config.toml
n_layer = 9
experts_per_token = 2
activation = "silu"
router_score = "softmax"
n_groups = 4
groups_per_token = 2
lr_router = 0.000322
norm = "rmsnorm"
norm_eps = 1e-06
optimizer = "adamw"
lr = 0.000528
beta2 = 0.95
batch_tokens = [16384, 32768, 49152]
Below are experts of layer 2 (counted from 0) of a mixture-of-experts language model. Rows are named router (the router's row for the expert), up (a neuron's input weights, with its number), down (a neuron's output weights, with its number) and show model dimensions 320-383. Each number is 50 + 15 x the weight over its row's rms, rounded and kept within 0 to 99.
Before each expert's rows: "gets" lists some tokens that make up at least twice as much of what it gets as of all text; "comes before" lists some tokens at least twice as common just after its tokens as in all text. This comes from a sample of Wikipedia text that the model never trained on. Tokens count by the router's weight.

# expert 9
gets: ",", " and", "'", "\"", " for", " in"
comes before: "-", " the", "s", " and", " a", " which"
router:69 75 38 54 43 44 34 34 64 61 76 60 43 35 45 43 57 65 69 79 68 51 67 55 50 38 43 52 41 50 52 59 39 57 57 19 35 26 26 57 49 46 66 49 47 67 47 40 19 46 28 48 75 51 18 54 43 71 45 73 42 51 66 69
up0:56 35 30 36 31 41 61 44 78 55 45 61 51 31 55 64 35 75 29 60 52 48 67 72 81 68 50 38 40 52 71 62 36 63 36 29 42 43 42 36 54 41 58 31 49 25 49 38 94 77 51 66 22 44 45 58 40 65 57 61 49 43 47 64
down0:50 57 50 53 65 66 43 42 42 48 40 62 71 39 49 26 44 69 65 74 29 26 54 30 53 49 41 61 51 76 28 17 42 14 33 80 81 31 28 59 72 60 35 32 70 42 28 50 38 52 29 40 61 63 70 25 68 59 86 37 12 61 66 36
up1:67 67 54 70 59 61 72 43 70 40 72 53 54 47 48 61 51 68 25 35 29 65 30 57 42 48 47 48 52 60 71 23 62 33 16 55 29 41 51 32 29 56 17 56 43 75 56 15 42 72 61 53 21 48 60 59 43 26 66 40 38 58 54 19
down1:58 45 60 68 48 57 36 46 35 55 31 35 38 55 59 38 60 42 37 75 62 54 83 39 80 52 38 62 40 41 48 64 46 60 52 40 82 56 31 53 36 65 58 21 84 34 44 69 63 28 25 60 70 49 45 25 67 96 52 46 33 49 50 49
up2:82 35 60 51 61 60 52 42 31 12 77 29 31 51 52 63 47 51 51 26 68 52 24 57 48 71 34 20 57 70 49 21 49 57 47 64 51 70 46 39 65 51 03 42 61 60 61 53 29 51 44 53 51 49 51 35 24 59 44 53 60 66 69 23
down2:24 82 28 51 53 33 78 63 50 69 55 36 61 32 50 51 46 36 23 37 75 61 60 49 66 38 65 54 56 27 55 81 49 54 51 43 56 65 73 68 30 53 59 65 68 10 34 69 46 80 49 35 44 29 50 54 57 83 47 56 45 25 44 46
up3:47 49 53 61 71 83 76 61 55 57 63 52 47 41 41 47 43 26 63 43 23 36 55 31 47 53 44 42 39 65 56 49 48 28 25 67 37 75 46 69 65 51 21 94 57 36 49 30 39 59 41 56 48 27 36 54 60 62 67 58 70 67 66 33
down3:73 45 48 29 66 29 43 32 70 45 21 39 42 75 31 73 48 69 57 38 39 64 51 44 27 58 50 54 70 66 35 59 68 61 68 66 31 78 74 55 40 44 64 66 47 37 38 47 40 30 70 41 58 33 38 37 62 52 34 51 38 42 56 43
up4:52 59 46 52 37 70 56 56 74 28 44 72 59 39 44 46 53 58 35 64 42 31 67 78 60 53 44 51 48 43 65 66 60 49 41 46 52 50 49 45 72 47 16 30 73 35 67 43 49 50 45 17 56 57 40 49 54 37 42 28 52 52 52 57
down4:48 45 16 25 26 60 85 41 58 54 41 29 39 67 42 58 50 49 44 57 64 12 42 33 57 53 61 46 63 66 40 49 53 46 52 76 35 54 66 42 73 36 59 49 54 77 55 68 57 65 52 58 37 70 60 31 70 51 46 57 59 51 50 69
up5:49 71 81 59 61 26 47 43 53 44 40 71 43 40 56 31 25 25 74 35 49 51 31 68 37 57 57 23 56 51 64 47 36 44 38 37 63 68 41 72 36 53 90 54 36 65 21 45 42 35 40 32 52 76 83 74 71 54 32 32 74 41 63 22
down5:40 38 52 75 26 50 58 64 41 59 63 48 47 54 55 68 65 64 47 72 41 47 65 67 86 33 53 58 46 24 60 60 63 53 64 33 19 37 85 43 45 47 56 34 75 17 68 66 65 96 31 44 39 48 42 28 20 69 49 62 45 41 50 61
up6:59 58 71 74 39 44 32 52 62 19 89 67 34 55 61 46 60 60 70 60 74 55 24 67 38 59 48 52 49 19 49 61 68 59 52 46 47 48 38 56 40 74 46 60 66 52 46 43 35 53 62 50 68 85 27 37 35 62 16 79 55 25 54 29
down6:45 38 60 43 64 42 37 55 26 43 57 65 54 47 30 48 51 27 65 28 36 56 62 33 30 63 34 44 28 52 38 46 37 41 62 62 69 54 43 20 49 13 56 63 67 42 59 46 80 62 39 34 28 69 34 52 52 74 75 24 56 53 62 36
up7:53 45 56 61 61 52 81 43 54 34 61 30 51 27 81 69 77 60 26 53 74 57 56 45 31 35 34 50 39 64 37 42 43 49 57 54 54 42 53 59 42 64 42 51 78 77 70 72 42 39 68 63 39 46 41 48 53 64 49 71 42 23 52 57
down7:36 50 63 60 44 74 51 43 54 59 37 77 52 46 37 20 55 33 45 54 79 55 77 60 62 49 47 59 28 47 42 59 68 35 35 39 83 55 68 59 38 53 86 79 47 29 58 59 43 28 55 41 59 34 47 57 47 43 43 55 30 51 43 53
up8:47 53 22 66 42 65 70 71 82 74 38 46 56 55 39 50 46 55 42 66 41 46 84 31 54 27 57 52 53 58 40 61 43 47 12 55 21 20 51 49 61 35 32 72 39 54 45 49 37 48 48 60 54 27 55 60 64 72 74 81 35 65 60 68
down8:82 41 36 20 68 49 39 21 51 39 24 54 38 81 47 43 54 73 63 62 64 41 36 41 34 66 64 49 75 63 17 41 20 70 60 82 78 37 80 57 62 54 31 37 54 58 50 55 73 42 44 44 55 54 53 25 62 43 52 22 90 53 46 62
up9:56 53 68 46 49 50 00 44 51 56 58 49 22 49 57 61 43 12 41 67 65 58 67 48 61 55 25 44 30 50 56 32 20 55 32 38 28 61 46 46 59 37 51 49 43 52 78 56 43 45 58 55 60 49 44 52 55 51 60 64 48 59 45 40
down9:41 34 44 51 54 55 99 59 39 77 23 58 60 46 37 57 63 57 54 42 36 52 37 53 32 60 71 69 43 45 41 78 70 36 57 57 64 43 69 43 57 32 42 85 76 43 49 51 76 61 53 26 37 44 74 73 15 58 36 29 54 51 42 45
up10:60 37 61 76 40 52 35 65 38 40 59 48 55 43 47 12 53 23 75 64 39 55 60 45 40 91 43 46 18 49 63 67 54 65 65 75 48 55 55 58 65 64 36 66 57 50 52 59 40 60 14 73 78 51 33 41 36 65 53 58 77 45 38 48
down10:44 44 44 32 65 26 57 40 46 47 40 55 64 63 55 63 62 65 72 71 57 57 49 42 73 54 31 44 67 79 58 58 61 12 40 35 27 46 34 45 32 47 46 86 34 54 50 49 57 35 38 35 59 37 35 82 61 41 29 70 40 57 80 26
up11:35 34 54 39 70 37 78 31 45 79 09 50 63 49 60 62 55 63 31 59 45 56 40 38 80 52 99 38 42 60 73 68 48 46 52 75 62 76 50 59 41 57 33 49 39 52 65 33 57 59 42 30 71 23 48 58 70 14 57 63 29 16 42 62
down11:68 62 31 66 41 67 33 52 66 34 44 35 21 48 18 50 63 40 62 59 65 54 77 52 74 64 51 40 43 77 38 57 70 43 56 44 66 71 37 55 37 59 67 40 49 52 82 71 67 42 58 52 60 61 50 44 43 58 76 30 42 57 52 64
up12:57 54 58 56 51 48 91 55 73 56 75 76 46 38 52 35 60 57 63 60 62 28 65 52 81 48 46 60 77 60 60 73 52 41 21 55 11 22 42 42 34 49 73 47 61 57 13 58 98 65 33 28 48 40 59 59 51 73 52 51 99 53 59 66
down12:30 47 62 63 41 58 30 24 59 35 24 70 44 56 66 41 22 68 58 84 43 50 56 50 37 40 38 66 39 37 35 29 32 51 61 76 74 31 17 32 82 72 56 59 47 57 61 65 42 50 42 73 62 67 54 52 68 38 63 66 48 71 57 53
up13:70 63 40 74 43 53 22 56 61 18 51 64 56 86 56 47 52 59 55 62 60 64 54 54 67 63 47 59 40 05 29 64 62 23 64 66 73 59 48 65 47 61 13 58 50 55 48 67 41 43 39 22 76 76 27 57 37 68 33 58 68 52 58 74
down13:27 23 44 40 53 56 60 40 56 37 61 70 39 51 35 62 61 33 74 42 62 39 53 37 27 87 37 64 49 44 62 45 50 52 59 69 48 77 60 44 48 50 40 60 49 63 67 45 59 95 53 42 29 41 52 59 61 59 48 47 50 73 58 51
up14:60 72 57 38 36 39 31 45 79 48 68 62 36 43 43 33 73 39 50 47 80 61 57 58 41 56 30 66 57 32 40 56 72 49 24 54 70 28 83 58 49 44 70 44 58 43 56 59 67 38 64 73 39 68 46 43 45 42 55 42 34 61 53 70
down14:39 12 58 47 48 46 51 54 43 62 61 46 31 53 49 43 40 51 52 72 60 05 44 38 21 65 62 63 53 58 23 43 67 56 34 43 58 73 58 50 40 45 57 60 64 47 21 46 55 34 41 20 37 52 52 55 70 50 66 66 35 16 48 56
up15:55 48 79 52 71 41 22 53 70 62 54 53 59 46 51 57 61 23 43 60 70 62 24 32 62 10 31 39 55 43 54 32 42 92 55 37 66 37 29 55 52 50 79 53 41 64 51 60 25 26 71 84 36 53 38 61 60 61 46 76 19 44 55 57
down15:21 47 53 53 35 48 84 51 35 60 52 60 44 14 47 52 58 49 32 40 22 52 59 46 03 23 65 62 28 49 26 68 65 31 34 39 60 31 73 48 57 18 84 83 70 40 43 45 65 46 57 30 41 20 72 62 26 34 57 42 27 60 38 48
up16:48 52 63 57 55 55 67 63 51 79 57 66 54 49 39 36 44 58 59 59 56 47 61 42 77 67 58 45 75 64 63 30 63 68 56 56 24 31 45 21 39 48 50 59 37 87 25 51 76 74 56 54 50 38 65 73 27 13 61 43 41 55 64 39
down16:34 51 66 54 47 56 52 11 39 00 42 49 41 40 60 64 50 63 54 61 65 56 81 63 22 37 44 52 45 65 49 45 31 52 41 55 43 27 43 41 50 67 46 48 65 42 72 59 48 68 39 45 28 51 46 56 75 47 51 52 67 78 69 57

# expert 2
gets: ".", ",", "\n", "==", " (", ";"
comes before: "\n", " The", " He", " In", " It", " This"
router:64 75 23 45 38 44 34 10 59 40 62 60 46 31 51 50 33 72 60 69 60 63 63 63 77 46 51 41 29 11 48 72 37 77 60 37 51 26 40 53 50 47 45 43 38 63 62 49 56 50 35 34 73 44 11 46 31 58 67 52 62 33 78 57
up0:50 35 64 14 39 76 29 53 67 58 37 43 34 50 83 44 28 47 44 32 17 54 36 35 53 30 52 42 36 53 50 52 38 51 71 39 74 43 40 54 19 55 51 47 24 54 40 26 66 46 41 66 28 72 93 79 54 36 49 63 49 26 40 34
down0:67 44 68 56 72 27 37 48 59 38 33 57 59 44 49 57 49 58 43 78 42 46 70 47 22 32 47 35 60 47 54 46 54 18 50 73 54 61 71 28 61 78 49 46 57 49 37 41 37 59 45 43 67 25 61 50 73 76 34 67 38 46 39 60
up1:67 34 51 66 53 29 16 54 36 44 30 36 56 79 18 40 53 85 28 45 35 56 83 62 39 67 52 68 48 00 67 67 36 31 67 28 68 61 46 28 40 55 19 38 39 66 44 65 42 48 68 47 31 38 78 54 60 26 39 44 30 48 34 39
down1:62 39 44 43 21 69 60 65 63 42 58 39 36 38 64 46 66 62 38 48 73 56 74 55 48 46 50 40 49 41 63 64 50 53 58 79 46 73 30 70 30 58 29 54 59 79 64 21 47 59 45 47 48 43 63 57 35 52 39 59 73 47 40 76
up2:56 80 56 71 70 74 32 36 70 49 31 34 37 62 45 40 40 35 33 88 64 51 48 42 56 56 70 39 26 00 56 52 28 47 64 37 57 55 64 54 72 56 56 58 42 55 51 38 44 49 46 44 64 85 43 61 56 68 35 46 37 63 54 99
down2:48 31 37 36 53 61 45 56 58 61 67 62 41 46 59 57 56 52 55 30 43 27 41 49 27 63 15 64 46 73 33 53 61 44 50 59 56 53 50 45 34 61 29 44 64 78 51 45 63 36 47 74 53 51 61 34 42 21 59 49 34 46 48 22
up3:52 48 55 50 36 49 54 36 40 74 58 41 62 46 35 62 56 55 58 40 57 67 97 26 49 42 42 59 51 85 48 65 66 47 46 72 10 38 48 46 44 41 72 37 58 52 60 52 64 68 28 36 51 33 38 61 39 29 74 34 56 61 69 53
down3:59 32 70 51 47 33 40 56 63 34 54 27 41 56 56 83 38 54 60 58 61 51 39 37 65 60 44 36 63 61 18 49 48 58 58 71 64 62 39 38 61 81 44 45 52 41 43 75 44 46 61 66 75 49 43 19 70 24 19 36 21 48 49 37
up4:59 48 44 47 38 71 53 37 56 32 34 68 42 29 40 56 72 51 44 57 46 30 41 66 45 56 31 74 67 31 49 32 83 37 46 24 40 66 56 22 53 53 27 57 75 55 68 46 62 78 32 47 58 32 70 42 49 39 76 47 55 42 56 62
down4:63 49 24 47 44 45 69 58 26 57 51 28 39 75 46 35 76 65 56 58 70 46 61 47 37 69 60 40 93 22 73 45 57 52 29 69 53 37 43 57 44 63 37 86 67 19 59 44 48 30 61 32 51 57 54 66 41 50 55 48 32 39 37 65
up5:56 44 60 35 64 64 59 69 40 09 64 52 39 44 37 42 39 38 72 12 38 73 73 66 54 73 62 67 75 59 61 40 49 47 65 46 51 52 54 42 33 29 39 46 53 44 50 53 68 56 30 47 52 32 61 49 40 09 67 15 58 61 31 28
down5:65 46 39 25 52 68 50 62 30 41 47 17 30 52 22 45 50 43 43 67 56 67 46 42 42 49 48 10 84 42 45 37 60 51 46 52 59 51 52 34 48 63 42 54 31 46 61 37 52 24 54 41 25 38 37 48 39 62 25 42 62 65 55 40
up6:65 64 48 63 69 54 37 75 51 76 57 14 64 48 22 61 36 52 50 61 66 25 66 45 48 69 57 44 44 23 50 52 38 46 42 27 61 39 56 25 76 28 34 54 46 46 65 61 40 74 40 51 65 48 35 50 65 37 43 21 55 85 53 64
down6:37 49 41 55 22 70 72 50 43 68 19 53 49 53 55 39 60 55 28 60 50 40 39 62 38 66 46 58 39 42 52 58 29 35 76 50 62 79 54 54 49 60 38 50 58 53 47 46 44 44 47 54 29 38 59 37 21 33 61 25 55 38 60 33
up7:54 41 59 44 56 92 45 75 48 70 71 60 47 64 44 75 81 14 32 49 52 08 34 47 62 09 43 58 51 40 55 46 51 47 25 52 30 55 56 57 52 47 67 62 45 45 70 22 51 59 61 46 59 52 26 55 56 51 55 60 32 49 54 41
down7:42 12 43 28 41 55 70 45 70 65 30 57 63 42 45 53 50 68 68 39 52 31 66 48 57 67 23 61 55 63 41 70 62 68 52 49 60 29 55 30 50 46 45 55 60 59 40 86 43 49 46 78 56 63 54 50 75 51 53 36 29 52 33 55
up8:64 39 53 53 36 68 15 52 77 63 45 72 51 52 82 48 42 43 53 63 28 56 30 45 39 29 47 50 45 31 47 54 37 71 53 26 53 38 28 57 54 47 51 70 33 44 46 48 40 45 58 71 50 62 73 65 33 48 42 61 63 44 54 20
down8:70 59 74 46 59 33 42 36 46 25 33 51 51 59 47 43 49 51 62 61 54 47 81 61 35 23 49 26 54 59 80 41 48 21 35 68 53 51 56 18 60 58 36 27 62 51 33 42 44 58 48 49 63 14 77 41 69 58 32 75 47 54 34 47
up9:40 82 26 69 40 43 55 18 65 48 50 53 67 47 34 37 77 93 53 73 26 60 61 52 52 56 49 53 50 37 67 59 35 47 45 46 31 60 44 63 48 65 79 49 40 42 17 59 63 46 39 58 45 61 78 52 87 53 75 56 45 63 47 32
down9:45 63 29 58 73 67 50 53 54 50 56 50 45 56 82 58 38 48 33 47 61 46 57 40 31 31 49 44 36 24 55 68 52 45 25 78 39 53 24 62 63 59 35 34 71 44 64 68 45 56 46 55 40 62 28 57 32 72 19 53 40 22 38 52
up10:49 55 47 51 38 71 40 68 68 66 63 57 72 40 65 50 61 36 06 46 45 58 33 31 36 13 12 46 56 78 50 45 41 72 37 56 21 46 44 63 45 39 60 51 54 42 28 56 75 34 57 84 43 22 59 73 45 58 65 84 42 43 47 31
down10:53 49 57 32 60 31 54 27 65 44 36 46 78 49 67 71 12 60 73 39 57 55 66 55 65 23 70 47 38 71 51 61 48 49 55 66 64 53 50 18 55 69 81 14 50 34 45 69 41 43 49 60 61 40 60 39 46 50 38 63 31 64 47 54
up11:57 65 39 31 40 51 72 37 46 27 52 45 53 46 46 73 19 50 60 08 51 40 48 50 47 57 78 43 48 16 31 26 60 64 60 42 85 72 78 32 62 57 64 53 56 31 50 55 22 56 53 47 43 57 44 59 44 55 62 17 12 54 55 37
down11:62 38 46 46 28 53 44 48 46 45 54 41 56 44 28 41 59 34 32 77 69 52 32 61 62 84 18 38 36 40 65 63 48 22 51 53 51 59 37 58 51 49 27 49 42 60 46 50 59 46 36 52 45 61 56 54 46 39 54 67 63 60 39 55
up12:63 65 49 53 35 53 38 29 67 26 52 35 48 50 45 69 48 72 41 56 31 76 70 52 51 34 48 40 36 00 33 51 41 81 75 62 51 56 61 44 53 46 66 46 43 46 29 62 63 47 54 63 46 60 36 66 56 51 40 57 59 62 52 55
down12:38 19 52 64 45 60 36 66 43 63 40 54 35 48 53 44 49 52 44 26 54 48 47 47 49 51 29 71 34 60 41 68 34 23 49 81 44 60 36 29 50 71 48 39 14 83 29 26 41 49 51 54 54 44 80 43 47 14 54 47 28 33 58 44
up13:72 47 90 54 54 71 17 57 52 36 72 54 18 48 35 66 69 66 59 26 33 66 79 51 43 40 26 86 61 21 28 61 56 38 61 42 60 38 45 24 58 76 43 50 52 80 61 33 41 47 71 54 51 77 51 39 37 58 54 33 54 61 51 36
down13:19 51 65 57 44 63 48 70 62 51 81 49 82 32 60 58 46 43 46 24 19 49 70 35 39 38 48 90 44 69 19 41 60 41 24 41 46 69 73 38 52 49 60 60 75 36 50 73 40 68 55 62 57 62 34 33 65 55 34 32 37 50 41 48
up14:49 55 55 52 81 56 76 71 61 63 36 37 60 54 46 58 60 52 21 44 47 46 18 30 53 52 69 51 31 40 55 46 34 49 57 71 45 68 66 12 53 55 76 57 35 55 63 26 48 54 50 59 38 70 80 58 68 53 34 47 32 60 59 85
down14:65 29 45 51 30 63 65 36 71 62 34 56 39 42 73 71 50 46 62 53 59 63 55 41 50 53 34 38 55 61 37 61 72 32 51 57 48 56 52 71 33 55 35 54 53 56 32 54 49 45 50 50 66 40 62 33 45 43 62 49 44 74 52 33
up15:46 63 48 44 74 64 42 51 52 88 50 51 65 58 62 29 66 19 68 74 35 40 39 32 63 36 67 35 46 41 41 85 40 39 46 36 61 53 59 66 59 24 35 47 53 44 25 37 54 59 41 50 52 73 29 43 52 48 56 46 82 61 57 69
down15:54 23 75 30 46 35 46 52 43 47 52 38 51 70 39 42 38 57 75 64 46 90 73 60 62 59 49 23 37 69 62 49 45 47 54 44 49 54 58 55 39 64 68 52 27 64 42 56 46 78 51 53 60 56 64 83 47 38 48 46 48 69 63 25
up16:48 38 34 49 44 40 38 66 53 64 52 78 56 46 77 67 40 33 45 39 48 50 32 50 47 38 79 32 53 74 50 62 24 63 15 83 39 32 40 66 50 34 42 52 50 54 72 52 31 26 47 38 44 27 46 62 26 47 60 74 51 58 59 41
down16:50 71 56 62 48 37 67 52 46 25 39 31 53 47 52 56 47 51 40 37 49 41 44 63 45 69 19 45 55 49 37 67 53 49 72 42 52 76 67 40 49 47 60 41 70 23 27 72 21 60 68 72 73 52 48 64 79 46 34 38 28 45 51 65

# expert 0
gets: " |", ";", "\n", " 0;", "---|---|---|---|", " 2"
comes before: "\n", " ", " —", " 0", "-", " 1"
router:82 54 35 40 30 38 53 30 62 36 51 63 30 53 46 36 37 53 62 47 53 70 48 35 55 42 68 36 50 38 34 53 40 69 73 48 43 27 60 72 41 36 68 66 41 68 44 22 44 52 27 31 66 49 21 25 55 71 76 54 70 52 79 61
up0:51 53 72 53 45 24 55 62 56 61 37 54 48 47 41 31 67 28 52 43 57 65 52 42 56 31 60 40 76 37 22 51 54 90 43 53 56 55 47 36 59 16 75 60 39 57 50 67 50 61 50 47 65 73 27 46 80 63 40 37 31 30 83 45
down0:79 35 63 61 37 37 68 26 49 27 64 54 32 50 47 38 55 36 67 40 36 52 58 63 61 60 68 49 45 81 58 45 40 39 56 49 24 42 31 56 46 40 49 33 26 46 53 63 11 65 46 52 44 68 57 65 40 27 47 66 32 77 63 28
up1:59 37 79 46 60 55 60 74 68 51 73 58 35 46 49 38 50 43 40 52 64 67 31 81 46 49 68 43 63 54 57 42 58 78 42 55 46 63 42 25 48 37 45 65 28 65 62 47 64 65 54 46 59 69 50 45 56 33 39 53 65 39 81 46
down1:48 28 35 21 75 55 62 52 57 69 47 60 39 34 46 28 73 45 32 38 40 61 63 59 45 54 56 45 59 79 22 64 38 75 24 56 70 51 28 34 55 51 37 57 61 52 33 61 53 48 49 41 74 45 51 41 47 51 49 62 14 55 52 41
up2:48 54 80 70 59 25 34 24 34 53 57 73 30 54 68 50 73 50 65 37 69 62 50 63 38 36 42 57 64 52 46 75 53 49 53 47 56 34 29 59 38 57 64 27 77 51 03 55 52 50 21 63 62 58 56 56 57 70 47 52 36 50 52 33
down2:59 62 55 49 45 59 56 63 53 82 71 32 61 68 31 36 36 33 46 58 66 53 22 74 59 39 29 59 70 54 52 55 62 43 58 36 27 73 37 38 58 53 58 41 28 55 41 51 47 36 86 50 48 47 59 36 53 41 52 66 28 38 58 20
up3:51 56 68 68 57 49 63 39 42 06 40 53 36 47 51 49 33 57 55 33 46 75 32 43 75 52 50 46 65 13 24 22 53 44 57 45 30 78 54 46 47 58 49 53 56 78 43 56 55 76 54 50 42 87 48 02 71 56 39 55 58 47 52 37
down3:50 45 65 42 25 44 62 44 31 40 64 58 20 32 65 28 44 33 37 44 65 61 33 50 84 61 65 69 61 64 54 59 08 68 73 44 80 62 54 62 37 43 59 69 23 39 78 40 29 43 55 28 48 64 39 69 45 36 68 45 61 42 52 47
up4:68 60 46 56 32 23 64 48 40 28 33 22 53 47 54 70 23 44 78 34 56 19 37 48 47 59 48 55 29 41 56 46 53 44 66 50 41 66 67 11 39 44 51 59 99 78 43 79 45 37 48 35 28 64 47 52 29 71 46 30 75 40 36 70
down4:36 82 48 79 33 48 48 63 54 39 43 51 84 38 36 49 43 56 72 68 41 42 35 42 51 04 61 53 43 27 32 41 41 42 81 34 33 56 82 42 53 24 60 59 50 43 43 60 70 41 75 61 67 40 39 42 38 72 62 44 68 52 22 50
up5:58 43 25 56 58 57 37 44 70 48 58 33 52 67 39 84 47 68 49 60 63 49 58 38 36 69 34 64 48 56 23 46 38 48 66 53 63 42 32 53 51 58 36 40 88 45 39 71 44 17 33 59 45 15 74 33 46 77 44 55 50 69 28 50
down5:43 46 38 39 69 52 82 53 68 50 47 51 60 71 32 50 67 44 42 61 67 26 48 43 34 42 42 52 41 72 44 54 80 27 72 41 53 52 25 53 74 67 45 60 77 39 15 46 61 43 52 41 53 49 41 24 69 57 49 53 40 65 44 44
up6:35 46 54 47 22 32 32 29 42 52 72 60 15 70 89 42 43 53 58 53 38 56 68 39 43 56 44 63 57 53 53 73 51 61 30 56 42 42 53 47 65 58 50 37 43 31 29 50 47 67 02 62 65 54 59 31 60 41 50 59 47 44 48 58
down6:60 73 39 54 38 48 53 64 30 53 36 35 81 84 03 50 52 20 50 40 67 37 19 52 25 30 51 72 48 40 56 43 50 53 52 56 28 69 55 59 58 30 44 34 60 37 41 47 69 42 85 47 65 44 34 18 51 47 42 46 53 61 33 52
up7:45 57 74 49 43 32 60 71 49 66 44 56 58 46 30 28 67 34 61 48 56 60 62 56 50 42 54 43 75 38 32 56 56 77 50 54 67 48 43 43 64 19 81 50 38 57 55 65 53 63 63 49 61 65 15 72 69 61 43 29 30 28 68 36
down7:75 51 63 63 31 42 58 29 49 28 66 48 30 42 49 43 57 42 68 38 25 56 63 76 53 66 61 31 56 72 65 48 35 40 51 52 32 55 40 76 29 38 54 38 29 49 58 51 29 59 40 43 41 61 51 82 33 39 48 67 45 71 65 42
up8:67 39 67 52 53 18 37 75 48 67 38 59 56 55 47 52 78 44 53 52 65 56 53 50 54 20 59 57 50 32 43 65 27 72 25 57 42 36 50 48 65 19 56 45 44 63 63 78 42 24 61 33 46 65 17 60 62 56 39 38 46 33 44 44
down8:58 76 63 67 25 20 80 50 58 57 68 53 36 67 42 36 37 48 56 56 20 69 58 54 64 43 68 26 62 48 46 47 81 43 39 43 50 61 55 55 44 39 62 45 22 34 39 34 53 58 47 36 37 31 46 76 46 56 53 54 48 47 57 54
up9:28 60 55 31 45 52 43 44 41 52 42 59 53 66 53 68 39 67 45 37 41 47 32 40 44 45 61 35 34 86 67 31 62 55 42 66 47 34 60 55 38 38 36 55 59 46 68 42 42 37 55 39 28 36 66 43 59 46 55 50 30 57 81 58
down9:45 23 34 31 71 79 48 63 82 63 50 64 47 56 67 58 60 27 42 38 25 76 46 60 63 56 34 75 43 28 63 70 58 53 53 57 66 61 31 30 78 74 30 51 65 53 76 62 57 49 35 45 45 41 46 53 55 72 59 64 41 61 65 23
up10:53 56 28 68 37 55 26 27 68 35 39 54 52 56 48 37 26 49 26 92 54 59 32 66 41 53 56 37 40 25 52 44 40 65 58 23 57 60 23 67 70 57 63 79 53 44 36 40 47 28 67 46 73 35 72 77 58 51 39 81 56 62 31 66
down10:61 42 44 65 65 50 61 74 68 44 46 41 68 65 32 40 42 42 59 33 27 17 30 46 42 46 51 72 57 80 43 46 56 41 54 37 18 62 44 21 52 25 35 33 76 68 39 53 61 41 56 63 47 75 57 21 11 63 30 18 39 48 60 73
up11:57 33 90 44 44 40 40 58 56 43 31 35 55 67 46 45 34 31 36 65 47 62 17 39 51 43 36 40 49 65 62 16 57 66 59 39 25 69 46 43 39 36 59 63 27 62 57 39 68 45 59 39 50 59 65 74 31 40 49 60 56 38 58 43
down11:55 46 41 39 45 27 58 49 30 76 58 78 51 49 49 50 61 85 68 44 79 15 63 54 32 30 49 42 69 52 63 61 61 88 36 44 43 20 38 30 40 53 31 44 85 48 37 52 46 47 28 64 51 62 30 34 41 54 44 49 23 46 48 73
up12:69 37 61 25 27 47 46 77 21 64 66 42 54 50 39 50 34 26 68 58 40 18 36 73 39 39 56 42 53 73 49 38 59 72 64 46 45 69 46 64 30 57 53 62 27 51 43 34 46 69 61 53 57 43 29 61 41 41 58 46 55 34 44 54
down12:35 55 34 42 48 65 58 58 56 87 60 46 69 46 38 44 61 67 30 55 68 54 79 66 21 58 61 27 52 53 46 48 42 55 26 55 58 46 42 37 60 19 28 47 81 54 34 41 39 53 65 56 57 62 27 66 38 24 31 39 35 55 45 50
up13:60 67 76 39 56 40 46 60 40 68 51 37 67 39 57 41 71 03 41 84 71 51 40 04 45 38 42 43 78 39 57 30 34 45 44 37 37 42 50 50 48 36 77 71 41 47 53 60 53 49 53 39 60 72 59 55 46 65 57 70 42 54 47 62
down13:52 51 68 45 37 32 38 39 24 18 73 64 40 45 71 32 67 70 51 69 59 50 60 66 72 17 62 66 69 25 66 29 62 43 51 49 43 22 69 27 43 57 24 38 45 40 53 59 52 61 49 21 49 46 41 50 74 52 46 81 41 37 63 74
up14:75 60 54 63 74 72 59 27 51 23 57 49 51 48 28 65 50 60 47 38 57 67 41 82 44 51 42 65 29 44 42 30 33 41 84 44 34 47 75 48 50 65 32 62 44 74 47 50 55 58 50 39 43 20 59 73 40 50 38 60 72 55 58 34
down14:33 50 42 49 50 33 40 59 47 60 41 55 50 61 59 26 23 54 43 39 66 18 44 24 41 31 49 37 36 62 66 47 69 46 62 22 42 67 54 40 42 57 85 34 64 57 48 39 61 23 35 68 48 56 53 24 52 45 58 26 49 52 61 46
up15:30 53 34 51 47 66 55 43 50 54 76 67 43 29 47 56 72 80 42 79 45 58 70 53 39 49 44 74 69 24 30 77 53 48 49 33 70 27 45 28 43 76 61 40 44 33 32 52 56 70 29 76 75 32 54 74 47 37 50 72 42 47 32 49
down15:48 43 58 48 51 75 30 47 59 68 40 37 70 54 33 47 34 47 32 47 71 52 32 41 18 37 38 30 30 69 53 57 29 28 45 29 48 76 41 77 58 29 58 67 56 51 60 42 56 51 70 48 45 64 46 57 39 64 59 61 34 61 53 52
up16:65 46 32 28 68 57 48 49 46 69 58 66 39 24 48 72 82 49 63 42 41 56 95 74 58 64 52 69 45 53 64 82 34 25 32 56 58 26 49 55 34 57 57 40 52 31 49 60 61 38 35 58 64 51 33 45 48 40 57 51 36 33 39 68
down16:39 54 51 55 47 54 37 36 32 39 22 51 63 66 44 54 65 44 37 58 63 65 56 30 47 55 53 37 48 49 48 35 61 27 36 22 41 44 53 58 32 46 44 55 52 63 49 62 46 44 39 40 56 49 51 65 53 97 54 39 61 83 63 52